config = dict(
    experts_per_token=2,
    hidden_act='swiglu',
    vocab_size=2210,
    batch_tokens=[32768, 65536, 98304],
)
Below are experts of layer 5 (counted from 0) of a mixture-of-experts language model. Rows are named router (the router's row for the expert), gate (a neuron's input weights, with its number), up (a neuron's input weights, with its number) and show model dimensions 0-191. Each number is 128 + 24 x the weight over its row's rms, rounded and kept within 0 to 255.
After each expert's rows: "gets" lists some tokens that make up at least twice as much of what it gets as of all text. This comes from a sample of Wikipedia text that the model never trained on. Tokens count by the router's weight.

# expert 24
router [123  78 119 111 137 118 160 154 155 200 126  94 156 118 140 104 127  86 157 123 130 113 113 131 107 140 114 120 106 134  86 128 158 129  93 144 104 103 128 139  87 119  94 157 115 151 101 147 125 161 131 138 133 130 147 149 140 113  87  93 118 144 151 130 100 161 123 107 105 144 107 128 118 154 122 113 160 112 113 117 122 173 118 133 146 173 142 164 132 148 109 136 112 118 115 156 164 145 117 125 120 122  93 140 123 121  77 137 115 105 120 137 123 113 147 173 138 107 156 129 103 137 114 164 139 157 103 139 169 160 149 114 121 120 191 119 135 101 118  87 112 127  90 110 109 166  39  96 161 137 125 180 108 128 139 132 138  96 125 145 138 118 120 135 117 120 125 108 106 161 127 106 162 129 136 128 102 138 176 102 120 121 114 104 106 172 169  95  91 148 111  87]
gate0 [128 139 123  91 109 133 144 157 135 142  89 122 132 107 102 127 112 163 179 128  78 143 114 156  94 128 127 107 159  79 104 135 117 108 180 125 119 143 114 112 131 130 144  96 166 126 130  99 132 145 125 133 140 147  95 133 140 152 104 127 159 119 129 146  87 123  88 111 148 144 156 149 148 128 103 118  77 154 130  88 136 137 130  92 103 171 120 113 146 142 115 127 129 124 115 106 156 116 103  71 130 152 100 110  82  88 140 121 141  91  97  79 106 138 118 155 166 143 132 153 126 152 112 137 151 149 137 160  84 128 130 145 111 143 123 134 132 101  79 111 140 129 155 121 186 142  87 143 106  97 125 176 164 140  92 171 123  98 141 127 131  99  98 126  92 149 157 143 156 146 127 115 102  90 140  87  84 133 147  83 139 144 122 150 140 111 143 131  87 145 122 121]
up0 [139 189 159 146 117 148 102 104 124  87 130 131 180 120 159 155 141 124 106 126 138 156 126 130 164 108 111 151 104 135 151 100 160 137  95 107 118 119 121 130 134 138 154 175 130 109 128 155  97 158  93 116 147 155  83 147 147 122 114 103  82 102 122 117 172 123 130 143 158 113 134 104 110 139 157 103 154 136 129 166 135 127 122 148 157  95 150 157 106 103 152 106 111  82  98  97 104 121 122 111 116 140 146 115 118 144 126 104 139 132 142 141 141 120 125 141 101 123 108 106 189 116 129 118  96  82 122 124 213 161 120 114 150 122 109 137 144 122 119 142  93 128 108 148 136 103 139 122 163 130 118 125 115 143 175 129 113 155 159 136 124 169 104  96 122 122 116 122 136 164 112 153 120 109  94 116 168  88  95 183 105  69 172 142 146 128 151 162 127  99 122 123]
gets: "20", "19", "ut", "18", "ack", "anc"

# expert 20
router [139 141 146 153 164 109  95 164 166 146 124 112 110  94 169 118 138  95 151 126 117 113 150 155 102 128 158 175 116 131  91 101 136 129 135 115  89 101 147 106 113 158 120 120 129 134 141 138  94 135 151 124 158 131 142 131  80  96 117 130 105 142 104 156 179 149 156 103 112 168 139 163 163 132 126  88 167 113 115 123 138 198 129 130 155 109 174 154 129 116  87 138 137  97 140 164 162 123 118 126 162 140 127 136 156  80  78 128 127 153 119 149 142  97 163 154 124 114 137 120 130  86  96 106 126  99 120 115 121 146 143 119 146 109 150  98 130 102 109 128 140  76 152 145 162 142 129  90 128 133 120 175 124  93 151 143 108 109  73 130 149 149 106 116 110 137 124 111 114 133 105 138 138 134 139 137 109 156 129 132  88 116 162  76  95 127 177 101 133 110  96 109]
gate0 [ 81 107 146  98 122 118  92 150 149 105  90 135  89  92 146 102 157 154 103 119 132 111 160 117 121 124 128 102 112 120 115 114  58 149 114  93 136 119 137 117 134 115  94 150 147 153 124 138 134 176  89 166 122 139 125 124  62 133  96 126 126 173 148 108 156 135 162  85 120 131 109 124 132 114 153 130 158 140 129 138 142 163 112 137 136 144 153 132 106 181 152 101 137  87 132 124 114  91 159 135 104 158 161 142 160 119 148 125 133 134 131 146 132 110 158  80 161 138 115 163 132 168 128 134 115 131 119 106  99 160 154 115 158  97 138  83 124 117 112 134 107 133 100 108 118  97 155 127  95 145  82 109 140 135 102 108  97 124  95 155 169 108 118 133 153 129 145 123 142 154 130  99  82 143 130  95 112 120  73 103 109 134 143  91 156 121 134 109 171 104 169 114]
up0 [117  84 125 105  77 181 126  96 186 122  95 133 126  96 144 142 104 158 123 126 142 128 144 112 130 175 137 136  95 142 139 156 102 144 129 146 153 131 126  97 160 109  88 115 132 167 113 158 178 114 112 129 113 145 135  97 111 159  92 149 152 134 155 118 120 111 142 104 157 172 140 117  90 113 112 113 116  97 134 134 116 110 141 110  97 116 134 100 106 127 125 120 127 113 142 151 139 110 142 151 146 132 134 117 163  82 106 167 122 135 110 134  81 154 109 117 151 143  85 126 125 149 102 149 125 159 126 131 135 104 175 111 125 170 126 131 138 131  78 179 139 154 110 139  79 114  62  83 117 115 118 131 129 127 150 135 133 115  90 109 129 127 138 122 152 127 120 130  99 128  91 146  97 147 115  98 142 121 108 186 137 161 148 114 159 107 132 122 145 163 167  63]
gets: " the", " of", " a", " The", "ic", "'s"

# expert 13
router [108 138 136 144  87 101 137 123 203 127  96 101 112  98 122  95 136 112 167 131 113 193 131 164  96  99 154 175 149 144 127 150 127 116 129  55  99 125 143 151 136 137 104 154 102 156 123 152 110 138 118 113 150 146 133 158 119 139 165 106 146 156 117 128 128 131 120  98 122 142 161 127 115 122 150 119 110 120 128 135 104 154 135 154 176 131 157 132 141 100  78 166  93  99 124 166 170 109  98 157 130 136 124 104  86 115 124 118 113 159  92 169 119 110 127 144 129 127 141  96  76 131 119 151 129 138 110 155 118 158 140 134 145 110 142  71 125 147 117 112 105 131 136 113 110 115 114 131 138 158 180 136 143 146 145 157 131 134 115 117 133 141 114 135 115 131 158  98  90 185 118 112 161 107 125 153 149 137 152 161 100 137 165 102 106 153 108 107  78 121 103 122]
gate0 [135 129 130 131 132 108 135 164 147 122 131 135 152  99 131 121  96 129 120 140 163 111  95 118 150 123  86 103 149  76  69 175 120  88 130 127 119  88 131 119 163 151 137 145 152 131 140 152 103 137 130 171 127  97 130 145 118 169 134 108 104  98  91 131 126 122 157 113 106 145 114 167  68 140 139 108  99 132 132 120 121 147 158 113 127 146 153 118 113 123  88 123 110 164 180  78 114 122 123 132 109 143 142  91 141 147 108 109 173  86 154 100 142 104 162 121 141  74  85  70 112 142 125  90 126 144  81 168 119 150 143 135 118 107 139  81  96 151 101 106  80 111 101 111 127 112 110 117 129 115  97 130 108 159 103 123 121 143 126 158 132 142 128 117 135  69 154 138 116  90 124 120 141 139  96 107  92 122 130 158  83 136 117  89 139 125 121 106 141 114 121 142]
up0 [112  91 124 160  95 152 130 145 178 124 123 118  80 143 128 141  84 105 112 133  88 143 118  96 132  58 150 101 120 150 125  77 154 134 114 120 149 130 157 158 130  98 171 113 133 138 137 101 106 120 122 151 147  88 111 148 153  92 110 139 126 139 142 140 103 146 111 112 118 144 122 111 132 148 107  99 117  89 108 120 132 119 113 104 157 123  55 104 138 156 135  88 118  93 158 145 136  92 114 127 123 157 166 174 114 119 127 141 101 124 122 127  88 119 112  95 132 117 100 174 128  72 167 121 132 111 146 117 118 157 137 140 137 129 131 162 173 165 127 142 137 156 188  98 106 136 107 124 139 133 127 119 153 122 140 106 134 119  87 123 165 113 147 121 166 161 114 119 155 145 152 143 149 116 185 178 145 133 124 120 136 142 121 121  90 141 163 121 100 112 128  96]
gets: " |", ":", "|", ";", " /", " —;"

# expert 6
router [114 119 157 108 188 108 157 164 118 138 102  89 154  99 127 120 117  81 149 127 113 144 127 145  96 168 129 150 143 108  82  94 169  78 129 131 112 133 187 154 135 124 121 140 124 135 149 140 136 176 144 157 137 121 142 125 134 133 133 116 171 151  98 130 129 118 133 119 105 157 128 154 183 143 133  96 139  84 115 157 102 140  73 153 123 116 120 131 155 107 100 159 134 164 121 160 151  97 105 121 150 146  96 133 135  97  96 108 150 171  82 182 147 114 131 141 135 121 128 131 119 103 148 160 148 168  92 126 162 162 120 126 111 113 149 118 140 102 160 138 146 136 106 116 127 144 105 130 122 139 165 129 147 125 150 119 123  91  95 177 124 103 146 156 132 147 103  82 126 161  90 105 121 131 161 143 102 145 164 134 123 142 146 100 138 147 160 107  92  94 134 111]
gate0 [163  68 176 162 154 108 104 150  91 134 111 155 128 115 106 147 155 148 146 153 127 143 156 109 118  87 124 111 154 107 139  71 110  81 119  80 123 145 136 114 165 118 133 106 156 182 103 172 118 175  88 120 164 112 128 164 143 153 129 115 158 125 143 126 140 140  50 140 128 135 122 126 126 155 113 122 133 163 138 117 140 140 148 177 136 128 140 145 120 114 119 139 139 159 104 150 165 120 142  92 143 132 114  96 139  95 132 116 163 107 126 126 137 115 138  88 136 131  98 156 113 114 155 129 144 166 140 136  94 128 185 107 153 119 133  96 106 112 101 132 167 125 157 136 139 116 121  70 114 163  67 116 121 132  97 165 130 127 139 126 128 166  89 156 121 154 139 125 132 123 137 136 124 117  90 149 121 140 127 103 115 118 127 159 135 140 143  98 174 138 144 141]
up0 [143 119 174 139 114 126 121 158 102 124  92 154 131 156 104 158 170 109 104 167 151 118 169 114 128 123  93 144 109  89 131 116 149  93 123 122 142  78 145 150 155 131 149 153 114 164 141 148  78 178 116 153 128  86 147 142 111 152 139 134 104 147 120 136 134 134 136 132 142 160 118 137 113  96 132 164 139 163 117 136 160 168 108 138 115 116 110 145 116  72 134 127  77 162 130 149  88 135 125 135  97 108 123 118 119 108 146 139 101 110 135 157 161 126 141 102 104 131 173 112 142 109 128 157 168 135 133 101 104 134 154 127 112 146 118 115 127  99 155 158 137 146 112  84 149 159 123  80 151 134  85  89 131 110 119 163 107 151 123 158 142 150  74  65 142 121 137 105 155 139 124 178 142 121 126  92 119 106 179  87 129  93 145 128  98 102 113 145 129 133 134 144]
gets: " as", " to", " and", " in", "x", " that"

# expert 10
router [105  91 131  89 145  95 135 139  97 127 100  95 159 113 153 102 124 113 140 135 103 152 102 118 112 132 146 155  59 114 108 109 154 111 108 124 115 107 146 146 105 128 123 104 129 150 119 125 135 163 128 147 114 136 150 167 122  97  89 108 132 161 127 150 139 146 140 118 147 145 126 119 134 132 141 110 165 138  94 122 112 147  75 123 147 177 122 114 125 137  62 161 128 148 150 141 154 128 122 109 154 154  98 158 101 123 102 109 163 131 145 129 132  81 152 147 144 137 160 116  80 113 127 142  94  87  90 136 159 160 119 139 116 138 135 117 144 100 126 131 146 170  90 133 116 124 115 135 121 125 140 113 154  80 154 154 124 111  90 130 120 116 168 174 141 160  99 131 107 151  84 101 135 126 138 156 158 127 146 103  58 140 159  84 114 153  94 106 102 140 108  75]
gate0 [102  94 157 134 115 133 111  89 162 151 111 127 146 129  99 118 120 116 150 175 155 155 112 133 119 149 113 122 124 157  96 134 118 162 128 112 148 158 138 151 147 114 142 123 125 145 105 100 151 160 157 161  90 147 178 135 140  97  87 118 155 139 104 151 131 193 110 110 119 134 146 171  72 135 162 161 113 145 153 131 139 140  79 132 129 165 159  87 127 114 109 137 133 133 122 149 182 107  91 154 131 167 162 113 154  97 132 166 171 114 139 139 158 123 116 146 151 147  89 117 108 124 128 136  84 132 136 168 135 146 112 127 164 126 179 100 117 104 157  90  85 160  85  76 138 138  90 127 123 132 107 104 123 120 100  95 143 132 109 136 138 177 136 117 140 142 126 141 127 167 133 134 129 143 150 165 139 131 125 126  96 110 171 113 115 140 154 120 113 124 138 151]
up0 [123 140 110 112 137  97 161 157  90 152 116 109  90 131 175 140 141 163 122  96  65 125 131 116 129 132 122 141 139  86 174 109 124 125 115 145 134 108 108 102 123 161  99 139 118 106 132 181 112 139 109  87 165 125 117  93 134 133 142 143 111 110 132  99 125  66 163  97 139 137 111  85 169 106 125 119 155 110 134 135 115 171 174 134 141 100  95 159 113 101 125 118 110 107 140 123  70 138 122 116 116 115 111 132 104 148  89  73  70 144 147 140  90 138 132 131 105 119 154 141 136 118 125 106 145 131 158 119  87 102 151 140 118 140  88 134 148 143  95 135 165 106 134 128  89 131 158 126 123 107 137 160 158 139 143 161 135 127 170  98 116  73 125 109 124 101 107 119 131  87 141 112 141 117 129 157 120 117 132 117 154 140 112 169 132 109  87 139 158 141 107  81]
gets: "-", " in", " (", "|", " In", "/"